Experts of a small language model.
Size: 13 layers, width 160, vocabulary 4096.
Experts: 192 experts in each of 13 layers, 4 picks a token, a softmax router.
Training: 768M tokens, 5859 steps.
Below are experts of layer 8 (counted from 0) of a mixture-of-experts language model. Rows are named router (the router's row for the expert), down (a neuron's output weights, with its number) and show model dimensions 0-159. Each number is 500 + 40 x the weight over its row's rms, rounded and kept within 0 to 999. Numbers have three digits each.
After each expert's rows: a language model's description of what the expert responds to. This comes from a sample of Wikipedia text that the model never trained on.

# expert 61
router:532456483521477455520590528437464507448529487482505585525510477503438467525506444545466491508512474476469440517456431466558515554477437433539409523489477539520473516550503454567532518509571443502544444551517576551412476419504559475520541479504479532512458482588452509518572495471525489465464522517425445496472561463482513535513438528531496457508498464513461551543511541480486470489473509467434522491489510464602555484514475518466510448500495546418525544482438473449548536483520465
down0:431560490461509546444540542481446509520452532563417433548545462492461475529505515457545491499511460492538477546464437490510526560546554575497534462453501531515507534511559497506456521539426464543515521542514575596536477566456517494480535488486508430521475480537496477535496496402516456488445472512485443505526508527480431505497465515543524588562551447551527458433439510457537494511527466511496500495562588592445471490487503490508523517486525530456503486550532579545505565503558496
down1:483492506496396487531475556495506507517552489524447576505515537481543539450475475582493466470473513515498452449496459524501533522485563415503545477474510552489504496593495470452498455530474498453565490466450457459475479511534558509436554506535478522577485498461411505528475469462414536515495501492505493518457513501466453523567441531580509511433511504519480506495518596428541437580487447516455517503470591502459480532474518546572501561493478540482499542534455553473425514543565453
down2:528486530523448439459452513507509453512482553485495518521491439478518488469553521458522428464505572560504491509516495458509488479382485471568576471530506496548543553458535496454522485510453448530510503510443492591543549547487478491508451414527526489482579501536535514524419536486522514552522416472481471462510465582549543521496562551521489519524533608495448441532512473480560503476473527465549471497414470572529428531467505511498557468494489463521522446497503486483442476417440492
down3:520468468503517511535472475510465555551498533429505506520582501539525555540441458567559491566565476451482540413499451582515490471497513463473493518465467518441514562509468526523525535511425521552498527461461591458515519484522454497510537496504509472468480606487484475490499552506525464510516499510541493494497507567439517473528383569448425433446505536538484535540563545507443498506499523475486510510527470473570472560569470500463505451484567482463471423442446449504514432542476470
down4:418559527558494516475462522550546460575443479500460566514517478476519446500523481427504493482512475442484456536477465517463549392514524483521494511454495445537462511518471473450492560465454493514502454549499480445474507511480519550519507509520503521532473469423537512443481499524427391469485490496497457564433546493551514546462520603500546457595513504504520551512537478508535552502440563546578498504562489513492444518486496463493542439566451466576534533506480523490491391532517495
down5:536496585464523462403481487492483466552493535490503520538501555498485531473517547493498461519485494530538490547534527538426520476467550448452572564498459472567566489483518558452505559510537453431465546559514452453496478477511572432442511462494560514470464474482519466539546536564564447476485498459488479550552492493502485474483602453473433547521448519496477517495492441563449464469527524545534535541512468545431545491513466488484473479525431538416488483462487519456519502532458623
down6:472534489562446579502533498539472494594492501488464514574494502459540561430495476509554469484489492530428454446536464473470554536549422491477529478536515553471547423507534538390491552448491460500519527415449485463495511535513424507510502507546497491496500481520539488400450530475500540461505522558496534544484463532504482471495449485532486459495525490499531477443520495511510485485525497487482561458483428580496424444525422493546508478428482448519532473560596537517480432578490538
down7:560559540516526504461509479510475536504446636494512510535453552443485477526490522456505491543538508586482454523533588544484459475526522494465465487527485532437503487580410504556551501438492441535493504517499491458516448558474501530511521519488550492528501531516539515443541518545480495459491524501591534524447550441552520476505496485499542483577499480568415519462480454480437477576492529532556508575461542598452527550534474490474447482571544444548475484525556453472521516495477500
down8:528506512577553499545502504473541472461530416494549515490444575455487484588491476471485439540475433556454509491535547478547496525550579529465506530520447452478462560473527470537571486502486500440503460504452504479448431537520474534571462542580523550508511454525501528466488491444499506487538488540468512540518434402503521529475554482426458544509562504543512489529523439551414506555540465417527514410470462450505549478460489507444543516522525538521481558507524485493571449484525496
Description: Plural s and was

# expert 31
router:567507456492497518497433525554458557508484542544497444497483466472479516547452429524455450455498499484496494497471504462449472452483443519474520463520550547558550551438496504537532478404435459481474505554434595530449403517532440550458499463519522488410490424462482502499534590515488527480487449517478485519541502557420577458486521533535508575476552543458478509470461557570513467471467435462436522450496471436503511531468541541493478476457498495545480455472468478495512486475436499
down0:479473527509544502464502479491487505440466495521507484497522477457513421530567543508514510495523420528522499447479552529549428513499494448498493560477515518469513516433423498498578539531513549506534501451538462497481515534524480428494554458460497495459490392486494512537535462509571431583458474545499503518529521448574535467443515469422450498428585494483511569544602526468487517502514485531472438467478568538432469529477524555481511534442539434527447587503455535550508464524541453
down1:495535474503513523545555490431472482536465529570482439480480519495522516520476554431472522483469519471452455505521435484476523474487434518478507483542485551523476476492493443560482527505505510442458519499473577421480492502499443531466488554624511535524507528511510580453490494525551511425520482553524456554515410614471507503464571512524433504449443541476479579504450492531538458455430491442472589523528416485571484466435500567538471478475513495511548492507491516493517478448516558
down2:464525483485459502444528502550503440499489436518530561491486425601501501460542546573490460548478529475493478511487506472492426528552516493428537505507536484506517500529462542462575428522518527436524547505529534486473499549483563466579498550561518390478530509458494471479518473561515450470548523465540515499604412499506538522561492527486551471500411477500496485592454533541520467546440500528474557460429531501540516489461413447472561540518479533534539494477479490558477504478499534
down3:554558477517514506460487550472535549463520503521549514511420465471469435562472451468481539495416508511464490498420497587517480486524464577482492537492529537573486476465428531432462517469522472520476459480491463536510506435517517420528496509611556507508554468469514447468560544528466495547507491488439581499466492524498490514498511566551471534507486531523452558566511518470466478452531490569448517507489413519525588481487451445538508513547456505449518505433496600508505488468482416
down4:484424454504551510428488439517482448565521490509522540461459465574452443504486489504510514442543504523429520529488545549492498530485511496554516538473614464498496555521522526525493502494591463445407433526498430444466491516522516515568421485604478487529570519468427513572478475594519517582523491519498549478563514503488483500515528505467493482503469504557514436527435545480523498515481484534582453522463455500530567513472467448554512543477528510472504518491559524431462481525530492
down5:542541455461419492558524451553463534501525388530465517531510522511448621538472453432485475516499485496627451508454506511423502512445573509481570487472476532487452460434490479418494485534482521490445535544483520503468477527472460479492527481480467517454510505491508533497538445456437458507474520523478576469469523513512501487495519468534538460452554502439544472521517443522541486516493501590532460502541485485477507519518554542436458487488409452520492506565549524456508461412450455
down6:525448548495461514543470470512537529485466519487442586537494441556450560445553555552480577557501481526540512517525481491462580438504587525519510521485470503450531450522495484442481458458462456554539519520462477545446463478482555517505496513372482557454486490536493463487472528542466495491502489485508528467484565394461437550485507462543545471562510502498487404513505521518466476536522538536475458490485501383413516552477508430505529483512540423527508444474526476513529472529534488
down7:499512465495549476505534516526553488492602473524492449556480488520497456549507566393498552523538534423461461519482467522487546488446554503430617443476553492516531494545462516530544520459541483515440437377477543500497552575560497542438529556513472533484436464490565502430494458446494555494487499486537493520479448534579547509494532474484466558498486518498442495464528528547519533476534502522564527494459520525424554542431505502532512519526480552513449537536462492463504522502455524
down8:505499488497402510560407454464511392424474500457547473463516468556484423460469476420527436526489432466449562546463500478450510504531520498508459495509514493508587486559508449503420568507492486479489511524558544541508492495494509514464567505493495450530479475431497544481508491523505512407445514539483511532486449459550529494467514573443566443532598534539508498549527466515540511513479511512492525521532403487539548480493460510515486453463564520510450557467457510557453483451456510
Description: Sentence-ending punctuation

# expert 48
router:504547533551463497444539459484494518555465460546480549558421481547471508439466456554395490489566458557577527532431466499519543494489467497508441495483527493452442461505507527456552493536513509512513426516473483491498610495506525420476464528444467509552528497460557504584532472500548525484513484508427512519415421497456458434510524509521501483453507459501496497465509506528446488411501447468456489484520429470495438465552444438560528425557454466502517488507477498481480533498557463
down0:464459623508453503539500530511532486517522536449510502527520520535459486581500460534570498479451518477504522561516458429455533453481515494507523481574488571519433454565494504485553424475546442467522490442556528477459530488472513458529452428551536465496502490475522493464450469519540496469438546510524491527533555489459493544551453492458528535478504504576549471494487450499554496537510492509534509591493468491560565487518465562535503444457508478510448461585498429421539537551600547
down1:524511400503513525424517496495548559429447502550452526455579466484529519543443497516534514467430543498484462554452500564457517512506486642473463498534470456485517453494601568507449454527507490511525552531513535498409545498489523496501456541432473470505544488562526510532495491472551482512508488484481478511536527498499438472475561484417478541496433529567525517527416517507474454536459487468538494545480418407480485451537498458474543503526490518479453470447511428542476513489540518
down2:472514473423522562488490571512580559508496481558522478458574483466500501603484494524460473462545544482488481492516569438566499503473578496496510527507550496550506526483436454506543541446516421493422510502447494523540529423451525511507498540446576522478498468542527480506584471491549552496505542490455478489568519497491495498522500550491477483406554502405494502487523481519470538540471452412564525466441518455511525495525533495531445450627512508504451468517474436501466526511533491
down3:503531491478537451576469498507424468486460548524553487443578469493514531611555518520517523549526464546482483515513555471481499567612450525524506526517496494530523579503398431525579567549530524515485587545487471501519517552519544450528485482608488533471503468522480495468485453500544512456486494424531530476506502561502494493440453510468533562495465483462477494489472569498491449452517531459505411481478518501514434529460492537503463511526534484417441535529491481501416532517494455
down4:465494470483500542524539606459538519594521538477509506481570488505477469518498568523479448475425493615560492472503433526457539564554521497489457565480465432445467508622559477503507492469528535501533495489449493431488472517503493533481463574481504489434521461460450460522540534523469501459474481515520431523520502501498481541424519450516509561503489497495543496485499487473566547478433522530491526520486419446491551439521506501547525507514479448492512477591463442502492585484533588
down5:567526476437480488451477438568533501493441515500539511387502534522503569476604471493462535474475541610561573415480472495493578538556504534520440449478533506504518510465486497505494487505424463507499527578544484501480523469497549461519491450562557542514460451518585544535493515483471460486449514467479471547491549534536528508500528505518469536474533447501515500485499499492541545548453544455528507541538562464489553434416499495475493582440591511492505517463482546483506516447501548
down6:486517517493616511522511462470504479624461498473501451542461515483525460463502558474510484492479440427506463597430523501529500477459501528448540527479526557448543519533537539516472479436522502558416488428504504508525556549510498556494545533479502448534508489521486509562505523487516548579470542506491507532568449516525470556514510575541471507470477478555543521609522592499505506492463546603457460515500466504510567472507526452485527479469501494509507542569502522463534481396453516
down7:531534499429518562492463532495465469534500546429496486533511467462601441476511560483478511544428468558565461470429531491437462514482479446529447443533495545490418531533574507600494527465479520487510571513526503511574457538516502487529520518522539467463515559480491482528452455448520453557504469511535481465489581462569514494452490507447365552499438561503496495507502504550534414508522503487531523537523486490547497488439472476547580512514531500534517463561530532499481561451506487
down8:529547484553523473360492444486541495438455522499469532445550468508487540522531495520566478513528486545499584500482526516476482514482483461483535482485512440375493531522509500482445538476455544420525573501510541464478439484549500621482447442492529482460522554525492532390458502460526475442500515491493469512554504525464463470544554527511520479457499470556532547542429555460443471500505508505518483529604539488549448484485428492518524462504480515534589481519479517471507519475546489
Description: Opening quotes and parentheses

# expert 0
router:475481423437549455447519469459438565562468510514549497539481506453518567450589528531396510507476516555646526527468532512474468481514480463481537497512554541496483515490475480453440416514475542522445482421445499513518519493490458466527521476497448522493531535541530557481476461533466516597536516457534460447445495449503490459506542536476465453526472517507539522466509534502465580493493497549466473540457578518436463476497442443502527464468492487447483495514564478504478572452549507
down0:502424497440512530490457496525548541462455430460497521520478548490478461443543486524560558576548495535532478605430490440509482482521474528554419489493559490444539604459484519501544417475541470494473527527542498515529414532505503533474521543490493543491451550430450567471506442486550538501476500494488454500511474541471430475474607527522520456463571499504440501443531583582451499475543525487505482535562500478542495588509479501485510513484532463529500522473478519439507481480477543
down1:450444498519547547497430509474508479603540475579494476497480494472403440537507516568499534518464500469550438459528582553481452501501514470562508489492464491477504505490515472487606508540520476469501485450535487565563425528479435549483516424478491464473471488519449554498526482492510521566498404503498486517534450501547490473476487533462484471540536544441511537465530458546546499527477513526505494459510471552483513580526486531504576509400419538574545538538565511537555564506462491
down2:450535479410481530477510568507457501527530519487558532482446533468484482504467502533573563609441531566529456515424600506528473541457432526484505497524456526451556520503441473528518511464520459541489548426483531476532519544478490540504510498521570470476473465525443494529464520541493481498452509458479450522485532526497535516498612515591499575450476544515484472549467515544513511568515479464492561536509480483542503506546538552468461482513480429534496431436492420530508475540407460
down3:479467542474556483540465460525586531540461507457530532509534620445549488494540503542484518496430468469522480516491503519491518497564501520499456581496458494524510471495453592473526457486460514518476540482471490486501529467536544596396527479503592510464495518537518500557494496507534443521539502490495558495510457527526468521455510573571442475480539540514507483580492461462474459448452531499486546492484527571549562541594445551507511537583569530506485449571524502545541516520436539
down4:543480464523516448562486542524510448484511575458480542527484489536530507437527519512523545494554461557552496533535443489489513474566482445513498565471541531478459524436545479469518456507467445478504445550494463433509468523464402485512534458531514513548477500501470421501493558477488428450400448473467479521549492456508475463521484459490398528450476509505511525487543511499478544509500558430434467465506491443423460469384486480514533551433551449415492518489481487560490462515534427
down5:530600543468521490471511473457495510504509496532430530592440447509474559520495485496588505483501561461557452473455501505513457486540573411482599538527494557491538473420540570511571450505547493463401503562550473458539436526515478482513499465545473496498514540484524471475533475411419550414440515507504505517490516430444464517520493507601455544538463486463499519517513495477523432473500527501504518474567519523532520496458500544528496509480544432491458497495471446524470510467462481
down6:521472453527545500458489480411494532505515484516490513426507504436555482469462483514513521559476529463496549526540496486479488491571451445554498421515500497536508513532504478462491532516463467472527492513421554535427479580424586500497446440525537419556437511567503542410477497520566477482521479524502462493515577468444473565493433530450463485484441459528454539492465449495542484519487491521577482582495476517550448479495509543451396546504417484483480548527533526514449514527494555
down7:490538507479488515553498560512455471490499469446508465465473476535475550544514439489472515451484499459495410491536439556481435491533462455477509537491534474538527506455437486546475530492455525560510496407567499441518480451607535484588445511583484533502477518512571478477549448530489434519579489472468559496475461494453448503422458535440429527482510449483464446475487485525513454523470507524472506510535497483469406416541534535518516550475511460542515519543485529421419512450550487
down8:492514532487517480474549535463512456447484564484512516486575488507545478478491489511471490434524512410539516507525504479473518538512528521549473482476512533474474501533514446538505528448470484501484541539472556556468525528532528461410489546461496528617476505432524469579514446497495590480480398527476586495554464444484480493542432456500515424511488459506574505530551565528580561462519619523426537543505541504524459449446465441503512495519502504483460473490513568512499436553535495
Description: Capitalized name-initial pieces

# expert 47
router:469491503547606418478476563453436540504485512456511475481509562522526523506498440553490511492541521484522521546539430519477578495517428458545470466406499547532451554539488477568468518482470537517467540457518538503535502473472473543542492506424480526446484504475503424489471505425555445472501479511506469553513476491577563500489524447540454480474486546548465522557546535542552519491539496533462514466501429505537544437485502545540415508520454502532531537529500614408510448516449482
down0:445526477513526509474466460470563563509491570513502554490537494523443530563529456442473564445506452558418465399501455508480461501498539465454475501523517500534560476451436519467477513594547523500503482496476460550416496491451640450474497469481473493529549447535463569485466480494480477535519501574448418456513497508524520572502509482457504472496458486528444593513437470487508501453577515527497528470578519459558462488487450471540535495521486527551498463525467491522521542537454506
down1:497447451590473506508457528520512518552493518454455518532499467531489504493562524474466407457488506495495449500524417476429485522555490470485461479540513540513487563538454462538499549504540505493514512541511512558447495485495600511526493494458611539453506447482564503454567530415529526512514455490538529576538574478575460523512538472494503512450446551495470498507509531567529608465532476588529503499486480491482457494540534470571467547446409488513414495475513543537526556520508483
down2:498467530448553574484438457450563490531559534489516503536462465550594454540505488513416431537463537452507454557522494501483527490479518442519519504517452448506538601437508471477485571570487527486437494505527539449490442451478484514534543521523503486529474477520498550522510472499503489485479431489507438463590490507403485486459563460563518518531477539496460522490552524495470466507537557458492491444489557521529552521427476480560526483483484584458494470479445554571512439501560578
down3:510436511463602471423437496495446497534484528448496504531507487527497515497452516548527510472493551550425529491485487553489579559480530454412451550487527516452503573534430476516504525549508544525496458497484497565587517472543512532546528502450481519565559482469498541573541556457583518495484488493506480498463506583545551539523417478488539371479530540504484507487490532559553496512520524554514440595516452525486475475543534539506476474531453476526499549506529478469504438449471476
down4:435478581473427539535484483374539523509546480505518452478472490529576461461501388456462519497448483515549536500499531452497504502497549525500526489534511545453498546409596478483516442503485519507559536493511478507499448549469495452450495539429455515602432468510520497495486515540503507521484416523555512460455503487506463509460463507480443416504441440521502488490543559543505424500516535547526480576458545478533482475451472442466521530541514457529509483570431458469528531503511499
down5:512536486537485520506463519449468490505527511458471492523527514561533516442447503490534549540502494533495471497508498535424568500565560563551481522503523535542494461487485514468455396461484566510453492453521454468485434535491504486554366473502486504479509568587542493528533400463448433529536529486534545553484541526508507519499536552520414537443474472507564513461502492583523556579546520511501451490465510495490543454447489509499562503583533454435466493558524499498541457539568489
down6:499520523508531561507524426512450449515543510492518473494500499443487518535422473505420507485518507508577531535490493596576489432485540476474430519539468546399551462537540531434515514426519523487452487531511489433529504545570417490518523504476454486438452509489535535471518485452455549488536489513409501521481445491492545428530509478500520483422428521488450429508456494557450541487536507558498421576476520512527533524515512515494398441462469473523514448493550484474542519487445505
down7:452502477480484494568534571470577463460505499529467514527494508511529507470525498590539518535495536464541588496489511474482527540548433479473487451464540599501553563508496512548423484430482489520573493476518519524452520507504500463501473489393528498499481492493498474506442456484557446463492429469459500584478524502507416513534441445506506508441510537488473454451503513561499592518524510510502538455397495480528593455544548451505526528443475550531509502557550562524581485476542518
down8:494473527513509538537521561533526492517475496543458527489484456512530566447452507511496507489495598416506464539507493517493470484506481468550532516537476488541505523481569546481499525463460496515380516558472459541459492500550520485459461534506522472480514503454395567414406562509481426479459615552498479435471537509471469453530525493527508498498474475517499480597532576485482440498426539493486479469501539494514493498493451447548545433452524583583483437490503566503506482564498487
Description: Verb endings

# expert 22
router:442493439481470503456481494459496478512486461533521564492421471491492497530504480544561502500468549484522460523547494478491490553472530459482554486417472399515498547480579489512491469504483463482444456454427429594515514429522485582429518496534556473498547529493423563489456443500506541507512540527461445485496555534446526556502465467506473515509480598511409518558538547550508484459505501557556490523440527466463494582415491459534489550481582482466510495459497459451501522505538530
down0:527506482503547535486591510554518446415509525442515548480528447553450436480534471474503589474492523558534532559505462479557497459457530381523524528563473526513541485573427440517514508457543445504544469556472494524504532528539564469569520458539441489572476520491477498514485470452437509493550550556486460478443454468542518557534486459583510455483488540535522421546478520475507502473468510527471384430522472504483491551492537468513520499522491468467536506514474519548561500483448511
down1:503538515495463566476519532468519499554518485533529468513455524477455489395487501504559483476493530524481478485482494429486507435508411465513534480562477467492494509471535491628491523479487580572546578530452512530546446499523524440517547470533516492539449438484509552442502429551474515534528532533494524507474480460473514485535377480553520509516521561440510471567596555546562476551483509502511466478570480468508560491463472521468507523582470566576485484490510513542475540562474490
down2:475467480513505521633544557554465479537501504509465533480529481461539487536492527542528493485504490466372527581510413508551553404517470506526455513492521481546401533509529513504525486492485491506494485542514476443518583475515524499455417531577498492467507515487473477512502483531518503514460519507557520558462549394502515563458529533488456444524503459522552440454496456454509552546515459461572556508530511457519465479539465500555540525413492482460464496486462573491580532462520523
down3:533452473484500503596473504493553537475520470490570432543551455489498492520551469437509492495421502437492483522532538525507451515476505512488517578556522444526512458561359463516506488475420495540480467556559423543434483478458527452487591479458496517509425495483495514484467491524470493462511577446537479499470513508457466491528481529472480527484424484503439498487565512495461508499541497419537478469588468434521498466527441425526558540462439529468486483447518515502495554501436454
down4:434391428410564484417445473487443528494554481491499491475489498479527436478455476556503519531486475550588502543523499431465480507487461582467513563414508547549515457536513477498540511605569464472481504507553516530448413525463472533530463527493464517514522531529529521477484491470521473512571465513462484461597486471517514472480472556495514515515413494466442501564493458542474473517503474500524484518529473508515436490449425478539482510579534492478504573536559493450517489482552482
down5:563501491524530418484484494471491503549472569558421500498476520524541526509554604463484504510474501514433541472416486436540495491508515431504498442439517479509545542551555515558555536526485503433525555450501513477495417564486597564509503536507480450451582513516557535520509591492506526456422560470523469516513548519477420493507514543480465489529484485449565487492392490511471435514522541484485492530503472475454562529494516505492495482442507508574547479510522536530496479454488423
down6:502486513514476524501512512548464549483448468529471526470503417419406494549476498553499547448576563437530520472468544505529514572506509435533581506454455481497454543519441531506457503541484502537509454533536564481547511559483536507525505554497507466449437483443440612494431491509412454522512514468489554513406469548441451458532468520461468473439522516487526522500525520485531459517471531499548485475497455529422485478453477496546483525474524536500533473494514518494532506396555593
down7:522437521482519589409492519462476485516540448454488509523496521544530595543406499493480527494518550488473511447557472541551529500494512494535496523431494477539538534528522508514567520474549477509525464541547547452501497559486584499473457492504483482486431566460482495489513508543510445529492462504542508507583460545509508456553452478551533597425488410514525488474484495481574452538492508525436500559449532518474522458544534457383485463493451498555528477499498456457426583460520521
down8:430510558512459515488542489447447482449469468468489570506531445511561539516554534497461424496487496558457441534560485470550507506442489577589450501511457484499591501561472521530486509503521506507444507451521493475467446473500441493553482541573526497490512557517454502449507509463554588494510451526531460509483491480427410526495555499526494551541507519489538434554494545506501528477480504491506471519532458541540550509418474465523439501557427415472509608520522433486440453494502525
Description: Table numbers, "og" pieces

# expert 41
router:529604531534500512483516557581488494418448434475412548496497540443454510471427486615560543499555548461481446534512486452471517450516508566493493469519497583504497450490517506550532474492520477567528467417501475495481489491532560469480572504547549435535519458549434514513493464494473580533480458553448542444493516456451501510456509525471483480491413487481452538477513455476499551561521558549500515497526458469432486472526512469477511541489490471450529518425511478479504506526444435
down0:547553452510496488535497498513525496564515491515517420526576518427505467519503417487474505554518486583490555442466480600475517482437553484557541517486486493533490519517426534499514588538502491553501454494461458497437525507513532585505493541406512448524483483540529469585555491431520468502425478544459431538555509470531536456527530518477471517505531501516452521572492520493464639534465428454523501493453518507466494451516530479576543488476538514527535489513479532559509564493497486
down1:433379534561528561479478499472460497470500523540533442491526437547467499454509486512450476531506516484549491475572425484482525475403436550575471495545552547471553513523460482521447511538544440548522432463494456541519517493454550490474500511524486490525497590560459490536520508470490490454424482546541456470418448540440554492553479523506498470400525548455481508458484509503479498461542519500478468502497545554488542479470446551492550541495557427502462508490487579447490445452501522
down2:576516532460533496518473467447483551494409472475525508486486457579486489497546479542491479528476520467565525597487533444446484525465539522551496517511547491479587494419525520522478472511407588445466551442492495527538514479517473512541502492526499505531493590451472485499468494607555565542489520490450509487553505438526489536505513440485486514566514505513516533445529546469484455409495623512498532556490505496460527470559501545518520527511525490459549566585507488564509487438530499
down3:536483521414495489495458539510505492512442566497508446497496549498509510482536574477477484521496526485489546547504580506524577491520522501494440500498461476364531557556465572582478523519531495471522576473524439434462531523547488490526537544469545503488539506524499495513401448529550476448560530522472458520533519530447457490535538530469468573506524503508456457483462546534473444493458522520497513519488560587493500588505491528425509520502514504543479418484387562552465487438527521
down4:471506482507509459463513491569520475512490541423499536497544539545511595524403517516459513508481543460436508493501455493524456422457479537455443548506544497524487426419527573500487473517463551559408494448472519482470476536450468545538514490498494473395496458525549490488530558557491515493505472507520485463469507503514522448488391516465551522551490538533449448487554428439516460478457497569495498510488495530502497498498548437531464470497573552522502566588545524457418493435484484
down5:482544551481470547519524562542555479455510570526498502511452564499557510538440509461565510468481523422492523457512520492493498511425495484501496446522530504480529628522440500481482494416519514456541524534547514491568429591587508486469488484482495484543501466506508515494480461526502404503443575498529455468512548508509504446446393570531465527571474497545526467433495520429485536472508533478456493463539517493427481410466500478498487500512492573522520473556476542523539555506442460
down6:478415497494472523438454446489538566481485539443474478480570505528509465538467533525486608524552504453546506481525509552539548457507478447535525512515469481447498527466490513452511512524516495467481526501502545490588515500507572495456516505532560481532462493567469511477470482447524502488497507443493508528467497543445542434494497545536500494522517487483554463543427412530550579505501478560487485525459543580537497545401436623537462453530554453527492448443477533452537595514460495
down7:483450523555517522537533507535481508522507543488426408511426523534478508534482474495454564505574443482490540542487492493449531497562474462448438536476527515488601419406491563492536525501506424513607496516476498478504511506506440540520524486491492439453490457479460493461442493522456463419494534532515549529511418565474465537497477534437523458448548531543511504516493530527541432458509507495518460505478557542519467472560509494587522559475572459480513426452463487559537539467473463
down8:505541546539466498563508422536455469533591512547512483511450518509460609520505504491422510462493546525566553498491485548501548494422496458509500452501542432497501514510528484483430436461439527460478467568476504469469558558532484491515534543420490455505518499492535500501557518534565501535482454518493450477478593490520518557561448569421564508472486489493464548572522484521530539524370566499467547472517482483469488528486478507499517547522492502544441511556461453496504473425464530
Description: Sports competition terms

# expert 35
router:536545409463496492453520572480451457439540487563514530511551491496464507510458421515514470501625486525485555492466567488497530446515451465595474481496477502511437480526503520516543482453517494470521496405507566531529524514512472547482483467400476483504540456488497477539464508518518466516532502528512482551453452453506483485435498462553449523546449463462500532511561519499418492474543508411508576419550497535513573510515489477562492492462436555542570461476444541515550561484517481
down0:538535553478518468532524559571498562563504502461465489513459455543490494515562508491483555479524438558528469448465566533520432561509421516464535485542545533499420575487459501551499441464476514553467495486471486439489458517441516510454448451442516506438505520574488467537570500571532505525511509510558451511476505505557460514489502487445519530549567482498488469485452418491505540532479522485525484565521456471495486470494593470604475579555532517481507567525453491419472481478558450
down1:540546485502508471612495461465560442533431576542491469531515485484554577490454531562493511459540494550502543477480483484447498539477447573491456523521475523495574562455509459515465513478433546553548490465495439567482493585485539474478468461433477443407498472498512475464561505560536479449515500500482469443478498450398456526487476548447452481418468577524447494417522461465546585517466509492501440479529508484475508540508497498462501510499560465439508465487465515510509484473493503
down2:474468522571443495512547483513484489455498491528472493448516478464505566611493509543528490514471553461493569526474417490471432567506559480499478445498475534491500560492505490485532475472491465520499496481510461545491461559508489555511464456484518466519490402552511522520466551500455516432405617511407453473511500497471579409479554462474551479494510518443463465480512532534529503450504561515510486476492446481524483496456507446447562438432483459520611532510538465503423532492516472
down3:460571517514484469471483469415538555495464540496495465510472518465452458495522547484480394516548552527496537473466542494490528485499444444521509498572541493527517457510463458516548506482469452516444484501507538569519505471404529495528459470467500403500506468498528526572584370470520495498499537456540607573503594448521467503510537485577601495514461452499492467534522482471476492484517567436471491479500564459423516480515498484495446569477547529490523527498515456472484524517537484
down4:469439472477497499498457425463535494452462511500512494453474487429478450526488518490501429485514414590504531450471473591520451501560591484513479544532471495479522440446543472563502518476562557449464497520563525534474514489445578484476504549470504477558441504440498539568552519500491525546489515452456563471483521483435514524528493504483492461480527510514543434528576512538471509520517555449439519512543523436465515467422426396416524479471447525528564545492501491459472531509481488
down5:491527546555550440471501467473513448461447537449526504511486529405485498537550524466547512557486535456517446489534458525429479460451459502533524489469438419558524500468446502485527480536506450524470526434459554526575466467538481508483467526552563455539453530528461533450541470417502563552466556490508494534465554415485485492448436552518507531487492472560495563519523549408481548447477446487525492476508491449476586507482523491423500574451515443538467491495477540467531467557541513
down6:543509502477518504433537506531519510513555462509473456593489462478522485528490534542485504474508522552477615552440502484545578549485467444553519571460436553469479473523490462485490515467473502575501517472501523494447515547479512490509593513498363542524520501517572504519493458495473462504572456539492490458533552494460495461508572452527455419497537532518488506536513455524504585593543543470471495481485441553499524517425505618532501445485514526535439497511541495435500496523479507
down7:462529525516509469482479447495522480492429511483540508527550530519485541439539480548488581521513561512473573435537555469569491518411540537532510475491460509536534488489516578445504464485484525548434504490491500428497509505513597583599499545489494493456440532434477567532489483484529495447540487513536556449593488542462499532479425541511500467459388437495464522496501549560492476442533539545527490521494464513520510551484448547472520506460569531566488536454544438446471486514502517
down8:451494568474477472438582470493534483494451520569449453601534523482434460530562544532499569461470486492498493508533503462495440497446490546475453486484486492456469472483488591499496486461451469524485505455513483525475468541527599511537491515592501529550523474522529531405578519525491453467468515485430486445520443474479452501474449558477465477551494479523497484504471510545430498561458508559525486544556519457551478456537443647462443494519504494541530498533540462508514496537482461
Description: Verb and noun stems